Below are experts of layer 11 (counted from 0) of a mixture-of-experts language model. Rows are named router (the router's row for the expert), gate (a neuron's input weights, with its number), up (a neuron's input weights, with its number), down (a neuron's output weights, with its number) and show model dimensions 0-191. Each number is 500 + 25 x the weight over its row's rms, rounded and kept within 0 to 999. Numbers have three digits each.
After each expert's rows: "comes after" lists some tokens at least twice as common just before its tokens as in all text; "raises" lists some tokens whose logits its average output raises strongly, later layers aside. This comes from a sample of Wikipedia text that the model never trained on. Tokens count by the router's weight.

# expert 35
router:518490498517527484545491490488471539501488474540538506488493502554511525516542473508475529518481528484472523491458475482487501472548475544490496478477448504474480509495480509491534514500519500549527474502480487537481471501520552526521525463540500496490487453500512495503456527468504522499517476502466486464505477495478478473500466501484540528498542493451472453526521507493497512485514458482488515505480492455525491447490503469477511490537499513477475488488515491482475536469482532514524515452468535511484441532536510535520501527499460530531487489463487539534505459490491495489
gate4:466480460501463489516521502485500541498484481510500486491491499534513480512502467503469513487503529508519483463566534529490473495559498510488515507463537488524535517501480508437473486500463467493509500488517511559448525476513518452483519486511523536450488503501459513521491516455466522463523490530532506498517489497475535499488481472473483516468509493479524526572503475493540481556504465514504495500553491464485496525481512505576491521525521500500486493513499510542546496495505492501497494488494505487529498531522503484484493527476486486490572457458504521514512513485512523483
up4:517546527492505483493451475534489479480489530461518518522468521474488536510480507489507504512445496478501507524464499478534493514511541519476515496555475509518509510506525517526543476550496518524493500515500516475523512508542475510480490492501511484538458483470520437522516472501536458527476459519511494497523548479519531442474491507499513504497436520503495482468509548518483526492494496494538534514503500510534516509537493525515446525502480491486497525484493454484523481499469537499465500530478481541476546556450497477491501532484477526478452488470496513482494500542487478507
down4:502500512564540493478506488492487465498517488498492547482503488537489509496472488503497456529518519481511479473499463466519575526483548489490537495493548473510485517495474503488477497498481526447486496491490504466545540475510454491494486489494521475518553492494483481515470503517503470444521489510503507526532499497520479537474493464512537494514481529502530499495515533484487503508497503544502476483496387503495500532515521491488502484526453489526473508501490525513504545525526528483501484472509478538492522505470474522481510489501535508470514528542499464535552473497479474543
gate5:514486506475473511516506474480453490515515491436514514483492530518514491499514491456520510522461496487532468522428493531532490466481510498490454555534503517511476528536518425485514532508500538469493488520467472531519514492515528515478479507447492503491495465508480522456496517486513492473528472500501525483509512514520493516542490499491486527480510499508518520519484527484499549513505486494499503479553488506494541483499514486480511473484551479490508505555488513453521514520472492518468487483509470544503511468492538486523460487506556505500512531550475494485464543433525531514
up5:511474476485509548478482493565506490520500483490499463558531431467501540529513502471572481498482531512495461492500529486504522492499501491454481506540488560497484484510482475461499501460505483509532536503497498470490520536515510521436512508465486513504515480545501460495525527506500530527476499505482488519450491473497510528485508509480528530499520538519480503492524483475523490502487509459481519478501490537488566532480509473512492482517576503549528547485542512509470506532501472478507475509497492498526488482490501502524441455488499481523496495518509511490498519502497504531
down5:510527498484505479507517498504510539537440461545502457487525466485498542540527506521485487550500528526510522509464495514465503479475461542483482472447524509514451489457492506498492525529468522486518464508522498480486466489474520486512495516533508484484505475488534488476503480476503506462517462489545522491496477496485475487513513527529525563511526507476475485513477452527510502540494516465494539486476554491495522471489492527486455514499502494504467529468531517490540491506505480478462529518460520529436471502465526534508504534525474488499488533484518515495452505516458486525
comes after: "1", "2", "–", "8", "; ", ":"
raises: "–", "-", ")", ";", " ", "."

# expert 42
router:485511496508476509445461545538498524488536469490544548508453480492473499520522534526491505479488502502490486482498527503511492516491513510490484508483484486517480522524504506469503479505470538485482507480477479495480520464511553461484473480524497527515516487536490517518512526539501470520545492511487554514485474480480482457498519459518503543447494473521525476471534489500541504481473505474455538499473507531461521498522493482488468445505521527537508514487521494484479547479469458516478460479539542478499543498513502442549470494506500537505513491503495521499451527544516487463
gate1:487541540479471513450529500546496505533487476522504462536503532525506526492479456520517493508446516460490548472553525473494529502474477542520523488488525493518506490486518506509507480495491485503515518512464512537542515482508476537436542486535531477529475530468476506486436528469505473484476484483515516494500492477498514477495524513474457522534461491511520512516521505510501493518487520472488428557478458549452490512496484515463532483465472497472470514476500523514488516465501497500499465512495505477526473518505487467499522486528547524508496509504508492528467521519516522506
up1:535494472501535517548503497462465526497492473523520504485489483507469508489507551478500480495522543510509487508502492529489504474482491503535466525502459480493488480479486518498527505505500492504509527482514501502506499505500461478483475481479501507549531509516466515498527481484472505474464537501514507469487513508488558552482456493507517440469543528515476519484489532484535505476515458524501520418545516450525501493476489486510439544483512486540510544581544495478512519487495523490531498499482507517524479485536536539509488499525487481458476504496500460506439521491483510498
down1:457484513465483474493493461506492521518494486488516500522493525482584492457522486515468512501535502498500512505513455495459482477459512477493531487497484520480512480508476504470491489515499502507505503493478538512472499503479467509453493496473489489532510507467485490509459503516492520504496494539475490470525514527497449513516539494462506495485528529444482544517448501527484490446528510458483502495473523497500536521489510496536506523428458510512513480472554502545471523468514505476486511543495472567481495515451484504464455512522490481470499517509468460455506518499516493547
gate2:508490501495485520512525531527500483496464509516503451508496479498481489522488489537475542521519483497512530506506539491536531503506521541511454504521506455532512507511523502488467500484471515475518502520498499532530519495487539489459549508506543529477484515544449540480511525546475504496511496496488546511496531489516501455503493470492495508489531414530481460493533493473499491478496501501490450477513475545482498478481530512499503490500486514474494495498534542455487534446517530518519561483507449524498429526479498507487458467544496499504506499491538508458522500486508511542
up2:513499550507532463533488504455510488526486509511489509511476529506496463480502454458465490509462524484512504488517484515520482474508454514526544481501471517450472506501510551565517539464488490481460531454520486503494517516481486534485481489522463507478515490509519490496506477500464458517507520529533458510478444495491486514525520526471506479503515489475510529533546498546527504526510461504514494535493536461556516514513458479506530516507453465512507496491493477494516494517496527458535509536530506474468511457508514487483552535535510521485479487468507528491508530485539470484
down2:494485498444510460539486524506503510503480464498547512470542459549470530484520497539527473533491506455531507480511479527535481529510485507492503517497473505541505503526548508492521503503468484480537523472481518528474544498456526469504456521473511521479476431503486512536482497517524490489499506473508512547538473506480486519501511463522513546489543482486495530497521483491483529531489512494493506482508575516515473521499495525510510532502508466529489516490510462516484492478568479509512496467511517473523486481494522469508476489519535517518450461543482550533489533472495510496
comes after: "\n\n", "\n", "-", "==", "°", "==="
raises: "ol", "ar", "r", "re", "ri", "ort"

# expert 40
router:489449493516448503519499482535489497527495480480516453514470528506487521469464487550520494489496498514510522541545510513507497475508504505482472482471476516526554538442552495480488491498458477505523511494539480480542493505550508518515538531527479486498518481501506543504495521477502488501508517506494506496554471472519494489505449503506475522529512509522505491497550500482524480493539471535486453527529490485553481489502483483475475538482483456466493540478533502455456498472512483526520481434549491514487478492472505456523477496494502512539504467520507515524472487525543513508
gate5:523491496520475481536472509591512518486526494489505470481483498518472473503476531543507502521505531491509508527520516520507532508501532512525513486515462486474462494444517535431504476522484450473470458490520500504513502492509524518440527490530499507516484529502495468522503485506474527487469495451503530519471552472524512514465477496475507505490513481497515498496517555526517519497497451517498505490478501514485480467489504484496500501480462506531458532474502499504529479497512489507487497494525496445500499492520514527525429463494508523493506443519426487539457512489521458472
up5:529506550527526551515511490523505487470530502477502512478503479509463481513497551492538525485549508479467502531510556463500520520490509488531521533467491514509516483470512475490462540472488489478459511529499505478522516475524468461501474497519498486532507431508460470562495557503517489507514502453508477536509483516521499499490508490486513479460499521512524501493524538434572531474505526503513468493514507530497477500501458519455501488456486504485490528509478481501545478462492545528487476523510511507496468477505464483520479480518545514529506469481477503485502529527485499506
down5:536457494486500519463529485480486516521563475514520492510465487500501523454500496514525472482500527526515571499485494529500471481537530479510477511524488477497523529507493506467489513504471532497504542518533498503478461509495515466470479496486507524501501479475506491492484475509507457479477496518492518531460465519540562475507514516510499465533467522466486481473537487510464481454487486505482515486533543475495507500466441550480466524482453497513538550461465466457496500490493474483528529476501481515482476502476545463495516534533530508501531503538515509477548498510491495529
gate6:500499478533482496510563522523481473537517491520511480484476470529481509452482540478521496485547524488433461485497498493494486486505534469520477526507513477463499494511479526507506547533479492518526479480491511522499468485513497459516518492510492488451484501495511502480560498533503517522552525501559496514530508540495502478471501503486507472518494515470518524476492526512499491454466477506490479521509511520464521479514426506514441508518504497524488461456540476484548504496473540508483532508545531520493485468479531506468446545500494518503538445488488508500490519522508523490
up6:501501456521451516443538493506471471505506519489493526475535505506510498505488487517476516459453531498510521523490505516479518487515540487509466490513514512533521514456465481500527495526503464516487472485497490494451517502513532498524476463479503513518482535544551471485513529534525483520515459473488535490545452493525477494483504500527551503513499461454496464517483512482484504487512491535486507489477492503525513447542540530515502490511543488496510484476554476494494487487516487475467549491537484454519521496534524484494465538512519469525506471501508526484417482497470458510
down6:493473499524476505499476519486498506518504496474460502509493489527524471469462475478525545460480472496516502514476517483466488458489511515474505509498519523488472489491535456478503536490505483457506482518456509499517543520543481515459495511499505494484494459508531479464463494465479518500509505530494510483516515494517484464507499482506522513477485496527484492493510464511467464517446511516573469496478457507531512520524472485493495514509451503534458488527569514517453467490509440531491532494539450444524524520512489441468528484527498525516518518506519507487483452491517460538
comes after: " in ", ", ", "\n", " (", "–", " In "
raises: "1", "2", "?", "64", "19"

# expert 49
router:493520533500448492507489500504463491526515520478464472479462535551475534536508465492527481497511454525463488484499542445520488457511480515467511506487504477531548514471492489541519547492529515511530533455466492440530518494508529502496505479454532498488515483497505552504509518510523507500527495547553495519486499513472498501480485497491470501463478490515482493471500488496540484494509512564445510515490477498465496504518499526482510486486533499451521451555529500526516495473518517487501480476477469540504512527525515484516455466466512523542483474488528481511480474518489505510
gate5:544554521518493497504486510503481514482505516506488485495456526514489554497499573531507525484471456457467530506511519530551530475481488548512507503526490506490545526505486487503436530508513513523510493477482512457549461515517509471494525477488552488498472486516460489497498493489503508445534492502508502518510514509497479484529520486539486470480498501482502536497492491515466482490508492512523504527436501489497484455478495512508496520484505480528481449459519459513476516489523494459443496488501523572514478531501512485478485499458533528484483460448497485523515487490536533502
up5:510524524553509487490476521512468453486521515423435456502504489527500513503497487534519523488498507504527523487530546487518488485467491528465524506487500488484542495528466498472511530494466487541502484509471533488486497488463532504509505499518489500500507541511518476517521451548540511550490528518499551455519544479462491493486487510522490495491512521495486501537503518503516565517498508511524548470496507485471495485468492474512494468514477508480431523532538477535506502519532509470519451463528481491518486492463512505472488540549514513491491466485500514508488497528547501523
down5:497475466487486496462472471511492516499502541478520498544519502455531483444475516456497477512524483505492447477487503482475470510497516516506489527504520499509483433523513501511464513505515460525506491451460505502471502504503465488468481493525503515468474504484540479465518500532466490505506492499511532531528497490508490481495542441523504501538494474506505471502533448506457533481512498538509535527519448490481522497486496525501516527551490502516493584487499498485485517469529507499510501533501496563493490464535479561471510505479502483468471490495526459483461495465485482543
gate6:538509490515497507541485497498475428534507527449499504488485472525510499518476479460486495511504518499517500477455489475513516458458508530497506520515469487522519487481482498473474481563488489513507459472492521511501489487503527499470515503526488505504536510502520528453512521484547469515516489500472488519520475453529488495486467529533492514559531527484468562512491488508550492529509492493509485497491508516486444487516457504497498506540418491465476491480519481505517536482487502485524538426520521492459529487475482481485475529535488482482526518496460465490521516514527464489
up6:475506522478511528498494496489489535494490455538538457521540543505503479482446524545489485500542496494524453501515522524483498508492515472519523441493472525464478479511513479489489469422534485504463489546516467466490506495519473456502481499490499483469460496496470454531454511510490515477466501522519496494502514523508519532521495491487520499490504493487514454507545526514486497455489501495492508484496488475500512509536509516512543520512520532516485503492466524488472460510470515497453490561518464505546456565530478512493535468493514509506501485493533494493459551492472517525
down6:486512500508499494434530506491492484495477545505494501475508444533512507535513475537486466467499498483499453493459510451471484473513509540532498517496513483498496511509504499547517466529495503504471497536521512497499465486470478476521464543487509489514473499521482475480514480486487511507498498493519513516508526512483488494472531526503482462488486495512514507506517518530508493477539547515455517573467546548491506500486514513534556475523516533475496490506428510495478518533494501503481460489466546514487523542526483497492503470491541470458539500486492499481468471419481544512
comes after: "\n", "1", "8", "9", "3", "4"
raises: "2", "—", "^{[", " —", "?", "..."

# expert 52
router:479504492518501515504508489518510481514522515525461485500457507482507510528489479530504454485482517481503496470439502541526540509539507488466532491499455500505480498498488503519533528499491521488464518526528527500504475482487458498543497495480497510436527496477491512487489500544516445498527549491548501461511552498438456489490572493482461494485538487518506520469493480519494499500489501508518551508497514498498462487471500511511468473487486489524524507462489495506455514546531479497523544530529484478464533475507496541498500523516464526505492529556496549468466462525506475476
gate1:538469556512504478448491480516503466478527497490548527508487502499471476547541506513481492488483470478528541485494506510532484505539518538504467539484518527501496531536487457525508516503480514520533534553497479476543476512551503509493514521499477489510509495477487510505480487504492529488525552471491487495535536482500494485529448507546511438475476487515485464451528471470482509494513553494511500495462507573522462498530502514522489506502475513487503519442485520513451498474497508495493515500538463488503555479504477486484501545500490521504501493525491486552506499526491529477
up1:480483522494497507456518531499489466518479467555481517469492518511517497491514500510510544509498493507487515486547501496454497520488504510515496487457517482515524492449478522487496497487437483471481475489494439538484514513472546494487472488521545535500455496499534496472541516478528538484502514518501469482496518510495516541507484505453505494461529505495465492468517541523483503480514517446414503510517488484522489540499500481530514537527510547522535473529505507495486523453483527487485503479487513507492423506472517499474476482458461499466486463518516541536509525514503490485
down1:465497479478523482444521517510481518509501557486495502472493533470507506515487531524471525508497515525557463488499476469526523448527501483534506481496505512471522491457517474511455516485481511457529517500521482493509492488504504484465466500508530486542510520492483502522540495519490521531519530497515465472539483484513497525479495560474532483499491506510490504515510519435501526503505529472519469535499565565485521532495493532503484491536540548531478467499543547510503519490473521497512472493492480504536473511516492488470478489457478567489495511501481485507498527510556472530
gate2:523493505501526524510496489473500489491488512467487476522522520469467441486497511533518492506496523523460498535483483497512502497521458483458494472513512547544504469482508491470508497525507476540491490515515508452512452473527483479516508519495502509508491590525505497467521510550506479519522518514484516470554514549491501514550486487490489459535518454485480513533515500539518438482495491505526474486490465526493492459547505515527493509496523466517513498493485567537486493500516537496541497517498493505446425486501531513471482539488520511515456496504498477504455484493493494511
up2:474476502490521489508455490549508502511505492508505511519497501477501525532491486488521507431512544474523505499497493507533525465499486479489454490480496505535538512459503512562509491482568507537495443532491503518512478470543487494468505536475458459536478522510487530507469496484462481509469451527509502510473508474484508500464511465516503543496540511509534501538486535512489498511511485511522512498554505507525508511520507521559487504558516470502460545519534485499540474527467520493492504517510499489478500491484551495479482464488490459471503475548486521518533483494488458540
down2:529505511520519526471512527524522489502507504519511500502492520528513496501526513497502498540501454505485531530552543492499533454457483562507521497507464493501524512498482527465483461472536493548538446478545484506519488490523506450470508484489492509511525498515519485533527509502506509520529515489500478468501476523532554514476478561527519496483458539473492467442541496487492496485521481502492496526536428518474506499483537499502473485537445467506541498532483539478527519511473505513493467492539504487523495491486521498481502499473503479496501491481514494541521457516563504467
comes after: "\n", "\n\n", " | ", "/", "; ", " ("
raises: ".", "ez", ";", "el"

# expert 25
router:492519500516516496441465491526478497490527482504514463464481489518499515507505491451522515543488530469499482489531468492493473526507459521470480534545525489503462493476494531540488520542463502549504491500526489500496487462480498489500537470497494488492537503479544452482538500485465517529512532513519468454465479467468517487545522512467475529545509513468541463464505459469525496507509483459478532512505532437485528532480491511523484520527465534484485534527491501489484501501465522509491522543452511472499495515510534472505481478516479530493538483485523534500464508520506532484
gate4:474508450519460494499493482488500549492496504504561489431505512504498489492458489524506528489495455555486513487539525520577513464498463510469464494518490491473488524517488492521490495501532490493524483497499532458508453459471475517491506465462511463522524510513505490511493488474521496543529506524461494523537501475487484513429523512473505471504475537523463521511470483507475455516497512524457511572529497468496512496479469519533541487541544492500500523523504487485463490519486502490522477492539527518499514502487502494484508508484511465532469494471522521515520459518499488526
up4:453492463516478466533494488505510530468493517455504560491485518498506494467517460507420504497553491501466514459544539507495459537491515547506482515543481505528526508530514482541510530521461478484532523494528493491529511548525490493522504488533504509525494510487506479532516493462507522511470510481462504478477508475513521499511519518469497517503509477515508498489482468512520540474550502497495500485529505529477489486496520487520437438493494534547509506525477500483494469516441519502473470475477499501519567516442482471514495511515514491516492512495499489463502459531471490497
down4:503498498502524517515475491496464517493521519521512497558492462518477539542480508486490519507541481560436550480470507504517511474504501520480534517501526483500505530462495448456479557494528464515468482531480458485531530492475483480517473476512484546450495484516539499517497517509493473521499500533504516476513495470455527518485488496470494467504463511486471471488521537502444515507513482529510488520509554494511504538544512516508502521470504500538481527469542527535499543478521493505507493534501515480529531463486507482487469506510495502506557552485455531483489500479521495480
gate5:486488523493504520494486506483503552542503496500484531503492490549486520496514492510499500504531463499512499535529446490466526513485507543488476551518513459505520477507521495481447491479534512467501491552444497489509482497563513510470512508530540511466533504516463507498518486500467522504547515488454523460496505492464487523489486498466493486456488462508485479557498465534470453479485524537471498529510505515498494496516534462540502494496481509497430477526503520536506489478482496501528481504491504517514436525485464475513510489487536505530484523519484479508488542532551547481
up5:552512491527515512498485473486504491457429503506508483520482490494527526491505490470508564510449533506464512482499491553514498487496493483527494457484507488495497549462476481499494492514496469547507525513537474487476561448464483506529503512497487450510471510475490484528512513508504455493490521530556499504534516524507483499498493521485523532537478495475519532469467510508501499478519514464539512462510520481501555501488480511491463496513534493455515512476495501531494518504519540529533500536500503493469480507522524558490545500505522465469475481543456500517522529473465474463
down5:506473512461502496512513509449520520496458485522524551524510534498492483480474486528531511504508465488541511496501530506494511561523532434484498508543524504541495477471469524488501452493515503528534459512547534530533509486490472516495536508508474516572472528479473454480493514555508499483499493484478468510537491499524451498527521490501498502474521505523514517540474492514472521492481519503494482482472509489499476491524551504490502483488506469517524512500477484453525438466512464512511471503537495505450513541490517541512509502485483536508464524475494517460501536539507515481
comes after: ")", ".", "==", "===", " ==", "==See also=="
raises: "- A", "- V", "- I", "- F", "- C", "- G"

# expert 27
router:447440464514479475480494494446477523497486503489511500517467459549539516484512503530472468508472518517501487479454483476481524468529466467474510464469490480523514520524479490486514513480482491491461508482498503532515470515475498501474508490502520513486519512463440550530520488468475484503491513525492469482509511500497530482578496495505474512519506523546517513515508483490506520516473521477514453478494509499465505528517475535470542511474512505444494493543543461484499506464476528509511494543479476551504468506486541460476512545442471522510480515475515500501498490507465505477
gate0:525457473480536455455518506467536479481460515466515499466495525511518489484476515474519534516509445470525494484513505521510495506469495468469493523506460486522482467530514526510480478514530463471455538510477496495502454441504478479506526487494416540493475498545518492493538472505527533514478475490495513503497504479507536542489483515453487529454473484533490527500505490505516475518523533515466483512509494537481489532509543476537478482480521499552472499447529531494531474488503494467484454506523494503515511467505507478505483441509478513492489501475474504498503509486484542515
up0:488512540488466522516472487516504545521470522456491543492578500460461499465529462479450481496469511499474451498518572486465519531569509481540488483454502510485511456506495526504497561525483500529543523487506470471490487480503515538523467516497467493510494470481530494477524495489506455515541524497514489446474477529468496489524525502525515527456479526526498444500482497494471516495507517509502498523500494496528448454484520452526498495492524525501528488489493484526478497509510512509489457484480517525483510478491503515490487462476495500506488526479531498482513483493507482488
down0:487460564504525495521507460504469545460495488497522504489458524488493490496483485483496509474501467532523495509503519483466487499540496486466475473465487453502489510476531467524490520481461531480536484495521492463501459465458467535517511447530505496512503469477511490527509481489492490478522519523498476461466529559437488496529446523527491462513519495469497467505514479479479458484494544510521526480481565489496483524474497515485556491480510517512544540474484499458493503530493477535494522492473531510458501523502497489547490519467500526466500527506493507496469515517476525509
gate1:488503523511518478487483535472534498466505446507456510520559518504505472484527527478522488482466499501527544491543520507504500497520523533500537535484504508493476440462513467485484509535505475491515524496462499507452532529507525514464491522500504493519481498517494530473488525452455519507515482491489516529430487475463532521491454453480487477503467488441526513509499502483470504464545491539511531506486467486483483536471502503527477472542522501516514529552499521507501452488485547478468539496477506534466497515511479506505509508494547496518498538498519547510528496482520517493
up1:480463475512435501477524535494472517532462518478526492493479535533480478515509513518507474518525510521538545555489506461499473501525478496489578518455485520516477499504489499534517496536521517518528540469517491523530448506507485483473471523487497506494510469538509481562497504469479476548455518488463466499485442508521509508536499501499484477457514473489501501495511511500520509469500457493504466495480464504455515525491445507513499521510529491456476512498492492496500531486511518475509487513494512476519528538511502496532483526425545518555502483467492491496521493511480507490
down1:464482566439478483504499542474504511515525484473483464569503506498471504501498484468518501479509513520522486492514477517493511503514517475539527507537488488492530441487482493530510498539475494523497515507515491486501517528508532510516506476483478508483474511494521508458479525498541493512507518507494542529495489508508473439495534497505498442432480453519470477498522506503494510516509506516500495522467498549507505548506517516495482510539517481530499505501531500531506499532488421483521479490517434529470519530552509538471491504559496506507444492492522528481530518457514494502
comes after: " ", ", ", " | ", "| ", " (", " in "
raises: "008", ".", "005", "003", "000", "018"

# expert 45
router:482485477493505517480498535513491460521482501459511477523459504490531447529525515478527492497520511481463524499466491485501522494523468521477487493525516485485506488497514443480488488464500504468476531524481481531480511508545505453533480488476520453492528516510482550549496480521529501500501542470527520505504521516523523497540461490515515513505452450524524459513516522477542497523491481546497527499507485524550513505516468505494521502489493458483480501508525565549466527489547493522556494485486492521495544500473511511459490539504497523554502471439489492472514519521505494534
gate5:538462462500496498466522514472527502505549466512519490491511507517504464519518508519459493515515485520498536500478452538489500507432482515480514520538542470456509516501514507529520514493529569510510493538491495487534574539534529486498512483476492521507494509477506505460485487503507513488518513513464546512460497530502509508539524477481487497488496455495517552453535488497501510499564498501466458520456477502513505469499481470489514509517477498507463496503523528498569491528494528508544505460524504471510543495527468498505508520490513528495472495508491459494513557476519500468
up5:521498511502457482466503488500456478516517482548506493482509513523494501500497536531494511510463469464512564528557551498525521546523466529479486509482517502489517448479466486446467490502510524523563494512481470425482493496483494516507489484523486508496492506461473534501521508513531487513524506528475505524549517498510517514518487478514489487503467512477461553508460551534517507457511517441484488482466493530489530499511472504509494482519462507544500502468516540485480510504497510534477474465493533480498512475483499478496498464475508487550493508475542493484513528480528489451
down5:531512445492518487472519512562504497519530528504557470520516510515537502489513414475485511513547494519452492510510523489528472487499507493524512545520483496471510497483443504481536492508461450533538531479503484496451515465515512489488475517488490488473539507490489523509520481514534492487491510516484460493500521441482496490500513505527484485533505532452514502544503459513491505494429476492507500482506552491527516498501539490486452530497510509515518521499446471550484514495486541484509519500542520528484503477485472484465475452510504511467528508509519492494488475494474483516
gate6:460523502499463495501539473518498536504463494484472475475535539512503482503509517518502546542501500476544507471468481531500517474504523554460471487456503489524469503483508513487476509506523499485540446509484523503466503485495488560536503507497510482504477518573524518527507476451516517446515474498516475490488532515497477504495496474486494499492544514487511502505479491443523541525492478514486465538468515482498506508506520492468522524500451527455502501527457501481507534510509504502503492494531498493491481506509468505507549514553502469486558532466484521543460438517486467510
up6:510485526496522482506466521465530487483512521517512512489527509516487507531520518493456512519534469498488496522546527480483520448461558465499491485493502489515515518496484484537511522491498548501481520493546528497537536506531512481471509508465473507473498452487488502456452460534476464518483518499514496504476489486513497451507504516509538478530460486493538494530517478502510443467478498545486526462551450497509497476517499464516492482502486480552493499489494514534502523515527458517484491488467507500459508451517533509497472494489494505537463503557543511429508522531503534496
down6:524516500507484500497440501501526496486570510510514509489469497504496544525494449544495503505496506474486514499506517485513514502479490507512462497490510521530476479512517518548494508543502485515491500481521500467507458511516450492501493515455504483493461488478495498491441496532495527540446469522476507513533493505531483492507452484476512535516500485494508496468508497517501446472498502528467504473499356487499527504504458447526464490478488499532501487537513527515533500497493440500505504499495525530484488455512518532478499501517473489529495488512518520476525500501524527480
comes after: " |", ".", " |  |", " =", "==", "==="
raises: "| T", "| O", "| P", "W", "| V", "| A"

# expert 44
router:477522483472523460503496487501478554491489550475516523458494519491536464536533469450505537485535446511533510549482474516573505503488497536506492481513535548505458482521519520514498509472466502558516470520515500487469525526520534495518518500468522507533541533467502543547497503483511488536495520463468511468513507498489557519517472447489464505489484461483529495505475550498509481493505477493499466513487476484506490517523529503474487502488495527488502456520479496538517503482489509530519496516537488482480490517531446505519489512507522461465488474490528504495509458499524493510
gate0:495534499546481495476553486498471495518506513454533498500475470536491535481487512490505446506488530513496521466534501487478519496506465490533499531494508521541476521475488541470479509502501498507494489491455503507530514529524473497505513519499555515527469496484459459450547530528479492459520510426512467538501487482516480477514505542504437484472530487503504565514528442556479515495544436496520507498461495486493487500510512486492488548521474489492483516475494502527493508486480482464508551499495482482482493532484488506526492476477498516486474510479505522467480478524538509488
up0:458522522518520520485529499531485521448477491517521500531441456536499503496498533508504505499433503507470478515485500511475541452513501491502503554512524515519517504510487466518519508468509459513515504509488463490540492494528508483496485501509475506543488512528485560478509483512517513509468504538463541537514496531484478474509513467497506461478474498551512478456480495510431496517506524516485473523471491499580503521502536483491475528507478527503506492508483502479481514471512492531459474491504501568533481511511536474497490463494495509479494496523483529574500501509554508488
down0:592490501509500518531521476504512472490506486548496466511518440536469518483505502500532496482473495522454488505463446491488493501489489506520496513474475434518535516507476493524510514493499483454505511524524511529503486437521456439492520506453520487497496530507495496495476526496514542515515484483518513503532495553479482456477485539470527473504457478524462500497510476503521479474493489548498522485502488509503500531466526517515568503494504508498466514523526495489463495534539506517444510458478461493523466516505520474538456496484472503497480506483497522520500498539482494500
gate1:502520507470539498469535520503558482478551518489521535466496547522549466539518553494495511485478501505529494524499477515520493499470515442522474530485506549488481501517528493529497462426506490516546494511541495462498491482505487530483523467547490468500501494516507473552472504475514517459447521514474513511479511487501535504481481530487496474479558489492516544506497522518526509529485501501523484459470517449531488541500473524508464525520504483508526459497497484482534528535513508474501490498506487544490482488490501478507510557487498483454530483484516479512497530518481491508
up1:524523453521493478515493507519480523545475484495494493501491474540449511485458479494509480464518510515509457479529537517451513503571467483482472454526473480499470502471549498510553552493480481508498516451503519499481507484532509479538497514489491482533504491506529500470536501514475495501486455520522549493521509474476521487505508509489537522527502480479472529506541506510481478469496485524485497512485498518469494466530459463513496485475555512522547485476467491511499527566468481557503449493512493486526534516460495467514532482487499482517493536495495511515456523483513480480
down1:511460532504493470529475530508468472550498504544519472474545478531489515477427498531520543480497492531556478472561497518497487553487477564457523491490481504512528479512478476498502506528498490512505475483464512527522489559527477474516497490493478501521481467479527481471504478537480508523562489507546487498508481527517536500510493508532492524511488545515508488482528452496468507508505496480503533536518519499441507489497487536471505505482512476502476555480494504492487476518531461429515494486529506501503506500503498516497527475549515519505505528491511491509487487455516485489
comes after: "0", "3", "1", "4", "2", "6"
raises: "3", "0", "2", "6", "4", "5"

# expert 60
router:497521503500495509519473452481490551509507467454468520547497481501521485500543496484502487498465508429504465499460494472520509484539502519484511475504481498534534495499494482506535548501499505550521470540490549519488460507501531501497499486459520519493477494487478563511506497471468461494458512448470482475514445497524506455506516529518536489491486498481498512565523538465533515532481514551534513479500457507488489493485484497481486551478510528499509462525517495535510488514471495525512469530474474498489443514496478513497471491495491512548493466510501522522533529518492519522
gate5:508528481491472518500494506497502461542486529470515483483494524491468502452512503507497475506509473512512489456476470497553534521527549489499508471481463489481498473480504488530511501502460503523504514494514507500513511558502524485490501462492576464561528513510517458492508518483538469473505487497484484474501503487479456478520513477497476442521504474474448488498525514495502492481434474530480526495487490477523521513502500517464508454522529494525499520471493481512522513497518442488472440521529467521480534500434516462489535485508481514530536470461509469527518507456499516516
up5:483534462527493469498505496486508518472530524491527532511494480492439549512512483506482479513503497489469507464435499487513481471496491535464505501519460469461510527456501517501486471493475471524490517542526503518498501583512488511522494515526486477508454535485491483506499453511518499491509486499494494498525540488505526508465506543519570495509517516475512513491484544509523518488557504510442469465495493534517503468481487485543516529519498480550483470469509484482529522498476490497477509506453527530466521472503535485494472491521460533550465487526515502527504512444502501512
down5:446530473492498500526455486532488461488505473488537511489486505540542535488529511529485515504512522488486486520498512504550542492484488489517487486514453488507486521473499472484536553479525455488480507486480502500492497460488469534510513492530495496484559443474519543497561539491484500556535517486491508522505514473514498489519484510512522519551474519516485471552493462498482462466509547521488478498479492500483499503458492534525499475517569477470486508481479524499553483511474511501476537448529486471521493489480477497498481467508532532499498499532506539465478518476513494502
gate6:514486486504543506495482474513515472496463512522477535467531561487463481518507511534499496516513486502520517490474525458526551508528487489466497542511487487495502474483474471552527461531483495512514530526543506513523467489535496450554494501507477464518499547520488512488489543489525503466487505433466518467497549480493494475509506454539519517546502468543506511497526515508502507486520536516510488495514482497493485525500528439467541487511433474485481479511490524551508473515501526500482498476473503531513492510472479514494468489531520519539522471472536483488477523493458491506
up6:501504522506491484534522491491506505502497515491493556485506507505537529496571498487479534492453482488437509509460541523524508520534487538513518487472488503512479508484492446494517539540496480486535488495516537495477522528495504511432461433486494514524493556506489474536474516464460522508520509553515512512497515495529510507511494530520459468518504491503508512530485523498501474520505489519456519501494485447495525519518547521482513452510527500535491503511522513555471488486520499516502483488449475485543528495496489469493443515488515450542487486532501537480505507512490485466
down6:501513504512472526481458553533507511514495482478539493493509507535516527516487484504466500509524481520519470494495540521472524481509495508466543467496487434522484472488477461493517519462504482503502436497481520488470474450516498509522511500490542506508504506500497528482497467417505504492521491530469504478471517489496498520549422465514464480469532477516470478532523508540430521543516480494568508498464537491487486506512519468521491486519537522481461502460474469508496543529503510503527498474473536526497503486496488522484481499498505525494486487480506489477504471461490493525
comes after: " | ", ".", " ", ") | ", "; ", ","
raises: ".", ",", "\n", "%", " million", " s"